Weights of a small mixture-of-experts language model, trained from scratch on English Wikipedia: a variant of SOAP for the experts.
Below are experts of layer 2 (counted from 0) of a mixture-of-experts language model. Rows are named router (the router's row for the expert), down (a neuron's output weights, with its number) and show model dimensions 0-95. Each number is 500 + 50 x the weight over its row's rms, rounded and kept within 0 to 999. Numbers have three digits each.
Before each expert's rows: "raises" lists some tokens whose logits its average output raises strongly, later layers aside. This comes from a sample of Wikipedia text that the model never trained on.

# expert 20
raises: "uch", "head", "ful", "lock"
router:603527469441504520450460484422488534522509536523492502455518531543375450367469436562493513460608453531426501477499521545519505493513508521419583583553597444459459471432535488503484423497506459497553480542451464445611536614352385495494519554551416467483480465521488540485529465436536501457
down2:485537559654477557532544541595568602500513488521408442401488547382532582513503455510448568511396520581486520503469455463426463446559529456474557548509460492504606475502576508510536520562540470464557523515507486588445505589472514445511416486537548502490512486470480467474521546506521514499
down3:610464469556532550519563414516436475460622419479536482463428571527521474517441556433503510442595533439548472526433504585462476628532504488589433479524476512630450440431543507449619514559563486564538544517473523529511497579532496474485527533555477488496521436496453424534513504519457507504
down4:448478458495601570463543442477519523589507547539466428482493449484483502440468432521440468496544537426494444487514460492524469547482612490488502486535552469480503499626538474485498484514494459469521514534474434507592495492553396422561550511556451555493514542508526472531498549475527472472
down5:506529514505499524480481382497500580454522498521532470458510594493431433378447493478433426534515554507489427496512466515570543455476502483508550515474517561572529547458451465450559519551526462423462536503520530517535556505468602424477515463555542550530560547412644527591502594457505508438
down6:602494544541434491498518486572464488468500522544517529385492453539472526470511575596491454450567512374458480489435521441557504539485489535469497545539530488436501449454517533521567492463435479497504417558493559523479427579414427534583509481662553538480437461505612529543503477477507500488
down7:524391495427477524517510509491520484567438500461602474474530485485509510518580511429502498526525474557459500500438538526490513532546539485449503567493390506449516507505500407433423446432451567539481436521522487515389507587373531531497499445453475512431535496603509539531543556497500470482
down8:500521531475481482547528503483559610474496497433487570480520513515572539508501531526490513544497555568536464528527530542346405489464486493487457483427539417474478527565622463450466560465428536512515531434491526488600514595471541524477557508565514500447473531491424448532581408562492466507
down9:446505542495454587509501499557511562366543444486525501542532489418415582473435573568492509471585499500485505489517517415522493574498496470480465617472503388522452545515469441501557527447543517456446484512579500397473463573537370383446457522527489516452479465490531455458472532560417578519
down10:443506479501583499606470492500434460428441470490472566456595411542482445522474563523496485512531425552576530512493423504397471465492412398500522488431518528501461526568553488544438494511500583469375544568530492475437452498555538424455455464455491465576477463536406517497591553577558564490
down11:475652481360522455444466489448498532446553477525470567492585515569484449487516519507547423439459559537510434460583474504479552513541425551510524393450461478500527438451490506496395398501525541508471431514475391538464520593475484400599479512528459570435499520466449559452554498493596524515
down12:449472508480445459453541463450476440579436512575466460509433445606465493486535506602496475449491493456393538382560456470507577452516498547449518505543545488490488512487514415490484519543368538454409545443505508528487508466471539502472581533545502505483453407416445463470592461503509523535
down13:426533506562463464500514507512548548530475480496518518570516478478479543514465519475431510490477512537463452463519413557526572539616575493533507466496469450402569535519412468468534468492603412483431531510430462529520521597574480492476472518479520510472378491493473594457531466603479535473
down14:491597670399534480491512504529567457437590495580456580507501540479503483502473497483464441488596457398524464486566464504475481471515599511444528440459391441545462470427438548525500539473497471441493569519516459525470428473385529557459451470455445503478504564625569513486451520588520606513
down15:477557442512552450503418545480455537492532493491517551524484511374412475441502539644462520521449443418449484496563496554502531525567481476409466497538393539529496528522447526540437472434503549533440517522492562454463576457570394467523573540524545462525531499513531524454572562512511471623
down16:545548495478515509546551527517531520483591403594438492519561468395473506473555550538427482475499555544484607507537512503497397527492497539503483516525483442567451391616584539541491461459510567556456443487504475576536599483382465470401530528528447574547444515466475507488510536464502509493
down17:562495484498525500535528551524563578529483505514536562540567559567549498452482439480542456606510424396470432409540555463555530586481466525456462509535481531570579558563524386425519389520534503502437436512461519563540501431529581445503404496507406494528453431411443521522475418484515438464
down18:448442475482533462475492483436419561561466494556387480483521523569455443441505532496411506462594491490585457441559558419581560444410514544469469480537483554446530497549441522480534496573457508437499421521510510492505442537464435510461454479498439506473451526474538454537477447554457597501
down19:584483521514434538619413457475469472555582538476508463420456543504513412579507490461488521606491439523534459503447538508471548477495540508538540515509486498495570483521436462618512543428542503479480527546587475412373450464468507472497530525522439405569532451483567490400490557551521486538
down20:502582515519552465557503507516471490539563429528459508466563487529460542488514530504504610499460437456355434518465592489492603526568495493531569457440462535550515486543473448592470518536566480490516607634474580461523514535387507502431510406504511490533495483522481458504571592523403504539
down21:476588464548566506510528430472561539492481483509494529556521484498533592532520490482487555479557461486541466413490495479462493448466511534493555500542458543440519461548546585493488456479541483466511542510566582435505517526419438475538538454525440469495470462516581500455500463479517412498
down22:490422464478569536424486508478447451416469473526479384519443508526479484541578484452525536515610542427543558536507610529547528494561436529552447598599484538466463615537433537481450472488455445511554541389515463406542449543460476441475521527442545576476488566595459494504442486614501538489
down23:501484515551496533544478503502472506416522541511547417522559466523499494503544469466542468572586477500515581418599492535551547471451504553498483504539529455557574563500431420552537543481535522537480526497522493511551400440569529556474545476510488503509425442484495448488542479506479395416
down24:480396465531521548505477490462600600463450526526527428470583490474461526511521529451526415358444554549458534584588421458583595563433472508459528426446537436476510534478511553577536532522525503537539516510453460483485549455454503539542481419527439456508459425524525529529523556509631546559
down25:515470544410486461582595465536460458588372508483546481605540520472557465563506459488506509481548544515493517453482465595501536497514543426541422496465613525499550478504511491417532549541551481507445496604505567493488474491468553431535579492508538537501368518555488527451509505565518516519
down26:461504583438512540408489484538439438522491483551431554474491527585383450501451484545531603514531502386479502523466504502573502503524499525487607446491428546460467584480562441598512428541507451480396510409606529528492571516566511418545538537463538453471539410470392512501440551498542422502
down27:562538517448490540497444525488399516511492540506463508516419553553428569464484469546422479497570489559480495555471463499506516478507506575500540570579514467494510386488505530503466532534453489447521470527469506458552479561494537408524560540544451565510504492513392457443589523492560507468
down28:529436488519586545530473586554459569491550420449498484480605436436546504528546500520472485507456501543538559458514467523526490469466509530520496499500482559456370530541506464640505475544495581539470532481450473523521464451528468516511506527512551463488543576474430459563492586474467492491
down29:477518551533451517394392481516573558540546446459458487484457511525435524622507549647427557442551473442402435490496529477502468536510441520533450497538499439436540474517439546460457488478453413383552407462542592459527449598512455414506567513550463499398508455501524502566516435568585549491
down30:490477426465487508449524467468536507519468481452519519582494501557447470448524394523449509495512474507498398512578534517433606606548413461485508459556459508580565532561429483457466517479509569488453484551453554481472474480572468431505426568533505523461523490582487438413462382484562430450
down31:508513467428452564520486434500480467529381500550526543524523555502492522497501547496569424503374498513562550483467554468472511522505457513572522526484514498480544517405511480470525532459445527525447546488535562495370571586518411580452482435501502586472470486454464603466447464577536514406
down32:519477577535441540583456465526559517606509513596492468417416462471486560509545519525599535569541425534418475524485507497519481698431493549544477573440462419468504458449545459505546514529470451395540441490548414508560517460541452525502499534397414472595539531561460504511516484455549494490
down33:555470525491540471530559441406497493460461469512504530542500500507511534473465354527454495598442540561514612516544520570457464429458483562473511503553558559537513516502433490471488534486522520462558469522418448487480508576508445484436478455443490437580436465504416402495485468566555491518
down34:465570444472480478438480544458539469498532503489457519459527466461423535462429497598497518458498472597480508472517478524466523624477572480488546386409407513512555495602514591552543490435542588430476496529423522504561487431547496379452464508494532488503536551522495612486500485402509530509
down35:471531519512533594468533447448406529433477544491473479556519426525525503455578534455457579472533501494516536539510454477535515493521532545609488411456477423493436489533555527488471475440452510549419390532470417454494474589441524456597534453441554448562444507404428461467448437476410547519
down36:439536485519509486499412449480509500551509500472511580449536559519403492521533516451525500489508454538454433548472494415539488548481494608448513486521479546485596471520412545499486445513456550463518526516567451628555513569581417518500459446464583577461459543493482518577485503567554537452
down37:539550560373485516551457462420576471480486450486508464554535494486571486359507597423481431526508578512493488525528458395562495482506474487564467497471482501475589459503590536558494457476458503445480493583561627483476537507474456472577514501500476492459459530427497535484449508494427532570
down38:569531470465507494534444449518351498524436525520488415474453566492507562544416550546537500439532443510450482431485509524503454462512459466528408471523517509479497448541464543538470459464484487455512485517449492599481556541496438455419512388510524614442429446445394521490502482447429588520
down39:499487542493430402505593516549527500528532526504581514466448527507491452494506492556554410540501510512447437455471553551571500416428461492579436530562487564508592530513499591468526574483518443469549539510483523485522514551553468436466547467534518531455548495547476426627354507487480426456
down40:477444496437416546531561527477456603454399571551445395529465427548499451442527519492500471524459508563582497483429525538584491520527461517476463468506520525607583543492573575428531409509421496600508473530464566551413531504534560440450421506453460461489528439430558531509464542541420471437
down41:535489587489525479567503565531461575567529536504491492472392407451509491494478530460374549594500469534481523575563510430534526457576422505504483491500556417572478477508513524521550472427358577525489464385518487559410428428478550499514565458502398468527478554531445483526547500493519525510
down42:443526501415475534540474437461451495544521475535530523565587567479546502465479484521575528477450445600560540442583477410566520474496513488353458545485461426453566518492520467493432517496543418517514444478449534498462557453395429493468517440483566486573470586451555484493439518433515413522
down43:557518580512437487401480519417494443558455539427549446433529540475496406492440508466547505502500504489449532482553489501499386475542456466534454537501454499567614559481510585418554526437488519537616513603550498496534555555458388426450458516468533432487556523449525478482437518592454620442
down44:511495416490590510480554513459486444502477553476445529485522387532436461506452544423551486539524434496523546401510486521401577523563503456499466506433489490548535478518491574537468558513524560459434510534524564479534511544568501442416604475590646425463516505558476473475569434482429543607
down45:471559519453446532613422611504391494621446514524552394552586466497466542516516519482526500531503455529431495552482460430451563440440517543484501513513531396525455562509525452481438525483502510533485516494491430464519480451495542509513474443470496534570438545523402482515410482595449479414
down46:454426557552491509456437465436545397427529498425512511565447501567526438491431545571493493526584500470600450417497552528523473501484449544441463538528503437482534440444476382535521454531577558570589510436499546433477513526470520396541561551527533445497465472463499461625520453558464504373
down47:565425482516453541502525569654515500523496581526458511465559484457507573544532473537621560393470529483467422626426551478523615554542462574454548382505575549479507565445461496481507431548561472539442487478523480546521544439447496467461450461443486496574503503471473532529497496402478559500

# expert 44
raises: "ly", "lock", "head", "ness"
router:537492563599564494457537448541600470497623457494468550464538505421495377475495515456539482489471533497539483454539575487476525568492459465498545498490516493406502488575533583411466361433526464515495527462526517485535410484482492496490492457445653485478472447516529458482578445497551543529
down0:540571565478480427472480480459586497565505341522492514512437510498399502512504551495474454478514503507616545547458424464550503624454481412457460440489469527482483460487463503560448475563450566544477476522512406492480507475474574478450445542478493584498467422538523429465538522517508460455
down1:487556516548454546456455558487454464504489477480413539506413453547506539516514468536495462481360502535519445537511400538522457504545506477462449413528535574511496515462522423583471531524587574534469462541602483502438549539581482618526477462556564625394459526472342494459480545449503519572
down2:484459500499621506556531481467541487439419489472475495574569442427537578539464465404487457603512488462536473527487539402431611472464411511516480524411398533524522472585474507488466574490483484583535394466574508525377517484501482550535506551479496509469506500499564572458525559469487546486
down3:497528488543482465536486547467604566595551464599503462504485586394455528497459521527555556430517537550588517526484451531492560472505460533596465450541525464490456459493467563461460661456452536631574429539461456441529497538463422504447528528429480490522473505473530467523467579580488593565
down4:492456496464464508481395523542404477562526498459612419550515514539582564530611505527505584506542512525470473440488436531579520483524507470517469400460489588538518414511454510475586472507531408426538529556510546504499488570505591488508436459601439431508522542536542550541511518580517483460
down5:502533567537597424544517499567420530602539549541535585537540491483489460513561632462510499521482573496594438562443473526473506524506561524606445491508531487511523602434519551530435465419462408522528497580501504522533526414409484466527515540412459481471466492425488432480443436546547523535
down6:494521549597541478553465436507541484467561485464475541452537547425433581543584482475489574457492545460449538503516504510384492502514497481509428529529491540538545480566449514504434402541525465594452568468436558421389499604459551539538508506445507558595501499478531425541458481491432520611
down7:629409496476469445486529458571552576443517580437515531469451488478462472513496477479450506460518466587541593519472449469400489570444577520547450405522589619478506443582431498466521525496497556590499503490539573534483420460469428511529524515515658457521492443567464437480491519460487416563
down8:577579494556442493445548514515542591555500504546512446483409539473441449527436515562466389522521483468521455517479539509458497484508520500572512499495541482547544536579496457460499535525493464533403544542560503563545563512534516469533532534487576568455362510481444461510523489530524462591
down9:482513446505512587436487526483488502435428489555378485557561607427573450473426434539424456595567521546498534421526513505562608490485452472504507516671492505501490446501530555545529505481577462508574502504448486456456511418429597569487505429489550501490397564455472558491486561495488511485
down10:450560472521470547486459551458491512531571502400474557499468524532481548393511494510494583543555499487478491506541519468471580542448521523475530447570540580560508465457430477575559492520538553597479501542474536604484568483467480509494499550572447451554573487493382448551460520513451478547
down11:522491449536488567498418438451497466555494479440446547421500544489534468502500492566601443484537462386541493531464506384471434518492417414481569504401511566553430470554462420602481540451532477537523486587571539548485451431473532477541533473549558506513482490447499555443459462500512497494
down12:473450531499438483636554538434464506424531368462453553543479475548444475553460527515451524535494413496536533458473508483515528480477496496422552472517479572511477538529528427420559414454526525518577545418422432547541411511537461547540550516492501596492558347563505564410436490590579404507
down13:550529529499432485571588485543588541509506540499510605444556537531504548558510492575455489468569488448442404419532509461595496557545536490479512528453450515519545501508509516444501507457464416436470472411503615567523510516402505481525564492507558438554552455508559501421462514449454424539
down14:492433490452438458473492605527519522494468482556478546575491395465440559553499430533559511589507554559551508417585422441588542468459576534483530457458540544527452542578478499540516575435497517523469458543537531510379448458506517567497482564498392525473469511578425452520428496655463450432
down15:439408537499467503490502620539498549465594575465515466469530531592457494507343481475468513596455474452461503483529522483582560556564423528537505403534472506394540505408497471477470476551538450525444486512586438540386497518512449514483601433406463539457528490597511434519440424534448581503
down16:495476495550513532659491508490490500467427439520352520463419538522494509446515435494488575463450504586425547545469417471536477461531432531484476456508541490540514455442434471472541579603507483589460534464490520467441532425441427497473523452539520478468546515478441483479580605486454463416
down17:461562498503458464411477516473546536553483576577572438456503436410531451571522538487475533414469520535525556460542406458544466472431486503419517424412472565465479467439480519507442527494402502557497557505528511410546528474394490437559473502416513565498499518503510390478443561535509500461
down18:401469493530473487517447564542528470482409530429503500493492510503467552546474528529509538544555562514522557436540456517503548510507523535542466507490563446450554563445502439584402448502561515589435521496526544442544548504454483402467499480474563401578469514441452523448539521430593549599
down19:576579522561500494473572531454472527544475487529479545425405436559499484470496455541545464531436569468499569448511443529463439518531497464525562498507502522546441450485460490495575476502616463485576501537536554467513439506514455506570516594579615564486430444463452433554461473512515497408
down20:542462595512544458474535501501544537561543502428514431515519456529502435440515460554384520572535430460492441560488425455554537580387469562474527525501516507549447426515416476413446490459518459516444459486514611446477482498343564510564552465597509489465507485481513518517465456440484452467
down21:392578520546489538431532457622438450499493564503596531444584516507499419512508562533483499504455439456483451591533439584500584498524480535419470491445445548488476420456445547500520508505464551503459562470522478412533553472571500472498475502516459503532485497477566451482394453540417518483
down22:513564541601445551493557437455517463520490488505398502503519505516528516544589527485469497502467579478521501581456550410507535468443494430557454490479556512499482571513490530572542536401511509515526533461456505440495500525555578517517464571468505499449470544561479472401484479467571527543
down23:565477527539495425545465471516522571450541552495436467499508468505527543471516556475581442573456450506575500503460479487542473520526548526444485520395486456607560451452486463535576489505430524433563412414534468436491531519527484440545525524600444415508525497464523491576559482500541483521
down24:507525547540541522501554478525558532506524582486446468461425517479458573486432456465610543563419570610628546504444560515458485485458509545553529489504449569478471477542431549491555507596539548491500581440486568444516528535524569435493443478390547520480490496542504514527533473434523532554
down25:473523489494549588470416555482508576489474510437503452548481555444638564524444553448536513513549514531439504533506389506536558414401473451508529441521389494583541491441509472526558572572556505446446420516560373522435505493547469545546555551517476483461608478451555495469565482509540516484
down26:488511488495515487576440497472480468463488606575532496375594530532463479489482439490475511503524471492520512436491488477503520446496504553499587446409437533457623386437466535465565494499466485438517464487561505541466466542525486572554439583516554512345423610433472575448384528478418395581
down27:530563447485523480477512502513568547406406487539548512481596410437446518497497513480440530529546578500516518471395424553512513470441595487458428439506510486485396566531503532557449488436546444477417558546471539550537562412598459479553497510404528455504470546548454536518491455508525494431
down28:459556559551557576507520480458503506511534481616428491509456541420478507581417473492438467458521524468514518434533514478417499533460489498480574431464541546467603447444513410452399532400472449480513497409470422496440523558583493453518491534449589471432518483488516510577549534533487399520
down29:529464492466446459597526536465439515443368504530459508542492443485571449559553518487529516391457463478491534535499480572495529512523505551415469521528511574505473543429510419525534551455436588516516532554491489452418642561528592514560508415465557492420468455526531523488469434487467472515
down30:433516527516548410535496435576523653517526612456409516532507540468506584475492528462569502449473485513492544475446523545560496524523517503452506544460519490462533527483481550487449488536451512427523505484496506418641570523507454413504412460499485525493491495539486568602498454479425562474
down31:546438507419527510550564556435439500499525515476504536496513541437629528590499462487532550524559497496463457475554427589515499511508469562509479553523479459509530469550450533485486513507523535543520417549454469572622540470453550516560445478544502462528544502533532526464383445550525550519
down32:479534444514494610588519520493516486545391523568547547523441528425509422593462587441511522434502456486520521524518509435518463470524516521524497606483514538417385459411534467457547492492469476487459493504453543499474415498466501481459480506447516530553523540595467463513425550601481428414
down33:560448483541533569419427493455465518583473476486526460503511488529547524569504493496492401435456481455446471398500519481567543611520449461472490539551479562450427486514512389469431588412474499408576539446515529468479408476466414538512562451582463502463443559456508548507485519565486593514
down34:521471469455574525476547579604530517495460458467460486465467523658561493432467413538607552501448519544456534565521469499509532477418508556573598504566572481550456542512617478533564478533546552549455503549466432488566535490485478502521408441533450527508599432495520495389581519570412520430
down35:466496497434538493590487484481451462464454559426506421517563488526553462640509460501457477497529436485509549429498473556518474508478472620554584518514408434481543468405440399533498348566471559496426516473465508507450455435510475434485450533497461498561457442491489529544521537455470542570
down36:508496555527494465507438611545520499471453534584574550454491451452546470505534488508437535431505613569442457506601495525423457480490576440510378488601479551429497537482430501558430511545488570496487460603560486501390476519578499485585549444511523561521452546585504578541434650469602583472
down37:488542542507575584433511540495536464431462512615489597590504524525534575452524550463487558517509520511508472572531534502520543522489427416482460393524494442571449529547556567550473513492546511474425550548494504439461450538459447431535509546495438454483439458460524409540428469605435553552
down38:530524515429436480557495552530463400480493459513482521510411573470586508455588411456574479477556449420469550552482471522515501484501521432579449546461477535576476480477577497556453550506540400508472488547534527561518459510549535512462449586551489563442610532531484527482508527538478502475
down39:498457581451439503471377435545374487469459562496485570448462509520451506451514562535442535491497469441486485439541472469490456512497426545440515535518538496448481474456481449529481472554486552538558458534458499501443506539543554516550417536509442425587450433512441457492407493479572383397
down40:482406487440522485516472610515448536417428461496517436455492429462446489486409450494467555524541418522481639498362449496435537509486489505654550552502554540530560487479533558525462460468523487514514491522549479405602472485411478560443507484511472481532513483490464479468496548563468530503
down41:495432489495514470562468478456540427476579526487523463461499504591513532465581480459457457448462453437542518505515458563492445495527511379440501542326566525546551526521547464407452437508480472455504538459601461485506499438553437435496513499438444483501572420469510581469473443517497500463
down42:545583588525561610438454547571483496424510599612478473529550544585505557413511546515541517475514554474604428485500417523497466462455580534608504444489550543512574572466523552507512510478468312534507540451468525557534480428533568496477485531596453481594539510516475487565513514569562488415
down43:518598423466425462558477518481529559483548492512493558605569527498396540532491467542489472496406420429481456516483603505427542528410520458508376482468428540450495403464487528611507589490456460476508542554449611528478477583485482505532478464572427425494535490483439484457502500474426465473
down44:562581520609478514520543492562426459502546511486517547466436527502510525496434492519513537473521472448450427478573498447544507533506485552502510481504466547537578480564467419501537578495425602527458466515492552488516501395522489445558614513458558497443472425476423553442530481445460492424
down45:513435485505429400534467542551427460435442579499492460494474532478475513510580544403496455429524452515403565529541456543430424534520478509457585503383542501471490485521580547559572491506489477514506433515461529520498566516451562538563534485636494494531523540487488515538547425507485548435

# expert 5
raises: "ly", "ized", "iz", "ised", "ity"
router:514426467531401460482516475472503535413532554550455480401451489473475650439545485492485410499536575544510504450519479528549476503447490584545598480510501523518489471579492467553466558414453451508580506478495522517464534465478558434551510471465535505487502519578554525512554437438558550463
down0:497522487596555567504519551454494437549485486454482501509489461414536502531451499385481499488466512591512529471409525580465552415489537512540498529497503402427508469532490518495452548507515459554542444466483580514435567505432505484480473544625496580462506522458548456493463425524541507421
down1:555593462572503407428469407581561514570486483506504476485421480490448500568506553492578500445443403486497515467487602446465511486454457539376498433351539574497411473527489579481452502457430519578505493507494436592511516387518625563507472473455504517475424531537493515556471475533441474443
down2:456507462512459508477552476573449598519583588546496571456481476546473537544451602536551393473539482430448492527457565528525587490479461458502445527531482487497542525454480393528457532525507490536495567565522562448422561496507462436444509546562498474477453471455415360563569537478502485537
down3:527412509462571528566486474488569441476610534517502464437583453533458490482427493523488490547578479440524589405530443518460436518461502560485482600491557467630462558467476440551488370523516541460483574555563460590520499395538501522512544544538513580449492523567428517516641426486531562464
down4:461474496534432464519551504493444484494443400482505535523500567456538462408574413438523591504447524568509477511556398498541535423482500432506462509449467478578455448494553550529535488551540588532460510540409542526520593482537553435448375496507429472537498546410556559499554461446535455511
down5:528483504487507606503473506412511523562563555493445521526502458497448520498383543333506415485427449428496442497506540551495493622407500486429477501433506500524589516525519494438583350450516445525504540504500516425507520538427511544426548529415563536458496484529548473566596525561535470551
down6:550482482435476477535565565479455466490545580453500470489498493531532518541496428513603499432376479518469464567501364574560522502573460537502543539495448472527494554644569583493527464449467548405484430522452433454465516494510437530550442557436539489538521477485540571547410480397535519519
down7:577501496522503512606487512475507554520552449508464504493495438410403464509506509518461541495509517498475427469544472495519536621407470522505496468514470478460460447536535420516465586457479396544546525484376540526448597574455495496410548474412493452429431530591482571525557396422465512523
down8:556481639532557552463440531479573483510469451426397493451501470525445478505534410410625563478554550454473483523482521519489494504495452418487472495449497532563480520454572508536447487449560424462486583432414432553543509545497462442451465524498441567484593470403537566540566526567446449540
down9:490463496446462533475426584519413476495536539501482497539517500479441435514488479459433475485504436552473565536524422425483599551428456490433542546499514475484513468567476486547488538414497468537531539513448539458421598599518513506509507501557595524457475487494502467419482445457480490525
down10:541535577515515465538448591580493529507445495433485505506479480563464531508489508583533545383520523560407482444444440514445462494503444545490480554583547438475459509379469571594536484519575509395541531439451522582590509524582577525455506488468535518521466479495405505557510442398624469433
down11:557525474487521461517533490504510537503574473531488531461632517506449581414493615534532417521450468422492463518477511451488549545482573592548459550478568473532446554544461527511566470445507555426517589549432548508538460564539523521545586487427525452412505604591474512472481462447521450574
down12:470428449520499528502513524522515482513524539443444386449540468479462531499598482480513413566510451486423522491532594509550532451498463591500623476432557516473571450543522408553550556530487353503435486533549584550483562428535469442598508474525466462523485420493501537403504542457443446536
down13:479555466555516477421468557563592498492559562543455511476541460438484446411492581466492499505454511563471533417505480505460542473482534559517460428448439542465399538544638502458510598464586564502470540517498563563494556437424573556435495526442542515469482520448544513564565519448610470512
down14:496472479530446491512508561533509481469410512463454574531612403363530488425485470519507455550512509565484475526616502581471467596475496519495514531494625570408483521470553425487536562461496586416457583492438404620514494443544457495460454566517431547465530583494484465541454490527527386526
down15:514527455523464344450494520495489477397538511531437513462524540449513497512506511479493467461466520444527479447482491484443454505528504472495522537478473529505451500487461582464542529368541509522526479552502481493468574557557461415481544415522614522429483515435506455547549503370526458480
down16:446609416584584509516458523561563486504476543537455548545479502441437455421483501555501500558493553467523510432560425521460462474516445519432553524484475369573453433492547520389450487487542520595505491522463546476479441459539523505444544502453531522419504526492521531463486383578585572557
down17:456429467521534455425526399456487440582587563445384500534452484479563439530481482486488503557501451511501435464529529478473479489544573561442531542458518437467540513503443518473512481577449507445563532552435539446462493460588542460536621515500496485472442550494516498457472468422408594509
down18:475518485477461549474485541454569508481472491479368497566509503507461471455524481448459533532490465415516533577533459680402494528479474522501470459507474545437448454381497518560468494489535486505500545464487517477477529440491493492534670491586452570513484471496469538506499494543516529463
down19:509517491465493503513640493550483493535515453461436563435484499517497455626421574456385561500459491457476507524480560504542517448549558564487432600516453581541538561389442511519375527439436440484465506543473510533575494488519523509504443497489491463473440572429564521465487503434442545520
down20:485418513579502462549436484577523466464531547458561578538412479529588474595511441424448432518543505482464546448494531551456466515499470482484512617548535459523555484521448592394499492481413561490517502531427514478434505527440545459577497415487443533574598495560519487534555587557396522513
down21:455431515509421498503533477493563600521494425496539493542423526435504536470526458497593484549572564563441601475497494504543532421410499561472472443576537448428620476554487595499494593511421525463464502448475515528546369498518517420525389453477542549525536581560476512412484545465433561482
down22:453479458541483516569550447562531461372452488515492496550479598513532645499510518453558473485533459606433543476507494500516512472430514534524493526494484425482507498488473533433534446482459523410519535514517532570551526534475534545475514597537498434551537470558562513474479468379494395503
down23:489535549482487437460500456486472454537480517413471538575465485462486479570576534497513532397429499455468470520473473522501581453484491544559420499489505601512580571484481551480446492587494536536476468461498475498603435508561517556536547473467554536530518584497613591499444477443463576566
down24:491389472522462534514496617558472523522502555556452484421490495549560542482496558552427529397549483463425442537487489461603506570501490472498507614413529484553522455494445402486462454487595554407464453504526489447483542512503506488511509516527556617552390467532417534482534528492511497438
down25:559516549566476519473451483531505510478480520504485487455587489520540551522577536603417511499467516392479578588525511568452469519580517617457530528521494519515498457489488391530546491573535602516433500571437529465516394584446543466522500601451542449479503461613537537431476559457512520504
down26:497468444524625583580569522532479458447503464499560462542418497495519488611516518544508514451548501478532507538540448552607558504508497504458539429525533518431524434509490482393409468412479539509493451578536504424433481479534500473477455469520444535394597475477587546469462529434493477531
down27:426566431509604538454474573444495479352549452409536467540517593398473527520461524553421517484541558459419513470415542522398428546524528518454507488509379480506524537479432503479445466494604529473407508578468547426453476510569446405481516487524539481449466494563396511517480506461531530546
down28:552464428587636524493531525574540563465460458522432585500545457468543484543452528416536452458572557493510463518434551531523530545596531551551495466470480549434592493523518549532545463581471500538495444500580471519530525447580491544547451459442411461489460433473556621461445487481457530536
down29:591562524505482527506511471507459621397626508550475535420477412424455492432470427490497524469595504523491464499525428411489479537483577394536513398526481505554539534522507504534514555522478598528555570411451562493506514468515581466449509554505519588444526488547481473482423539469557509506
down30:517455470560428395443552558530498530441502499488449523472489516477501483522544415433523405482437507518492528461470504429612502401444581544533481495523517499480514492521529520577521546449470469482502542469488540528507525510474435528474599447528549512482450538491597562542531453568596447497
down31:479527509513511504506539453424568400449388531522542490418510574499526548523479440466535518630496557504483530455522516550451558525562545508461530425526568410415526433565424525480447488567489526526494560493479558525624618439518470456563485525503475421460518527540502557483522549577478464550
down32:575517495462472412465526582506471483559508482564486509500499533551463475523501449446495587533529494391502531448528553536562498476570497498516505570619503465455408583437542587418563469549505507437477420514475406425544500480505485537466517428484466481546511444471644504443474584441469398496
down33:589486497536407537556558469436495520388527540417415467558585520480575471501469518530422477546428503562548486521446601496450450588433582507501474551459575409489462490455490499476348528572539500524516575485501506605434460585593578513498493498535491487477504587522492516428566493509520432501
down34:488516483476482421445566519609459493510468507494484452452558524446509522525549421466474501608473504551476508503441491563535463544495495504456633509495525540562595455545439489574475520429508554555511471501525480502505420519594515498476440531535446573513529459544409397381509452413548458526
down35:434516546488574586432542555548478414431497522434534521492510439389498522423462490474429532479468544426457455578470451547540521456515583471469505537511525485415476429497625505440486528587495526538480485522515506547465473461553398542461453564529481508515511486497562462533407527512477583488
down36:491566537438466514538531455485494516514395611464445428482516516435531475508439490465559524493497503630523525476591457511462549442487523570482531536510478480417543507556430484492476474631532527378526551483409503536538461483529442450486493479503556478561542447470492451515482496466500590499
down37:458466546566576439457454478520609454435570531525503440500473541499460427452492477502426506499487488471488511435485487428418401535557616474520484502504585552452497426553474528460524488540481521455526451443447548487570469534572466418483596534472496489484606581491494554593535465514440428455
down38:434453523555504521436566440445519511438487408591462495450597489444483451480472461553543546453447514561529502550575416524473428569463524528474536456440524496427441467489429456624501502484536431404482522517445563486492524586509505520514519528441487579433588555358430465413487487533448528537
down39:447492524514513469521505431496461417529507486494540486506478566353584565512451527485408405499552469547500492523530465524475512464502548495403391509498509458506498420480507509468483625549508433541521470571449435517518510516572432555559422517526515458474413636597473440578448590480449579515
down40:570538426452550495405541449455568486631548513489497441465486539497482534528536556500381424463563485471498407567470543496499567429610549515576451509434443516494500476605478491524430509531532438529592571462520473488458532543485544515609533505533446553436574511491467504523541549501474466477
down41:459583479472464496540469558501427408428519536476461527527506505481564554519556514486550390455390475490523540555484502499540515415529485472514544516438584445448474598443484509447457578490490435442461420542614493526493438489507567471569522538407537540485392548431569433448361564488509565447
down42:552525508498520450472448511522483496544536534566497523451390459486490577526511546582490505577571533492397502497499481428509454464466494632558589583479563466504599482492448482570523559470515479414483468501569540499512458497552440500505573553541473451563492510561502528484566529492453539502
down43:516522532482405586472542599541470615566409413583586447433459484471541512494580490540451482527506461510402486518558490562464515464499500508495528406586482497467438511410463594508474576471451440433446533521505436411444464505463524482478465480400551582547521545489476557581417543534452568527
down44:499585492466486522467526518588455516451468527451494514531480494515527477551542480564585469385500415446494496409477455525497457450537519476485408528488509456530416533478590539543516396494534545491516521500496500558491483590475510543524496443499459465460497422468538453500464544403512497535
down45:509538502474512508479499570496482448470524483558515450563542579520506415407557515476494484556554613529467502601454558542548485430503508467494560571622478498530467478601457504562430397460384406507454523477535441445436497479428528572491518480462550510491540418514588560624563522478550463468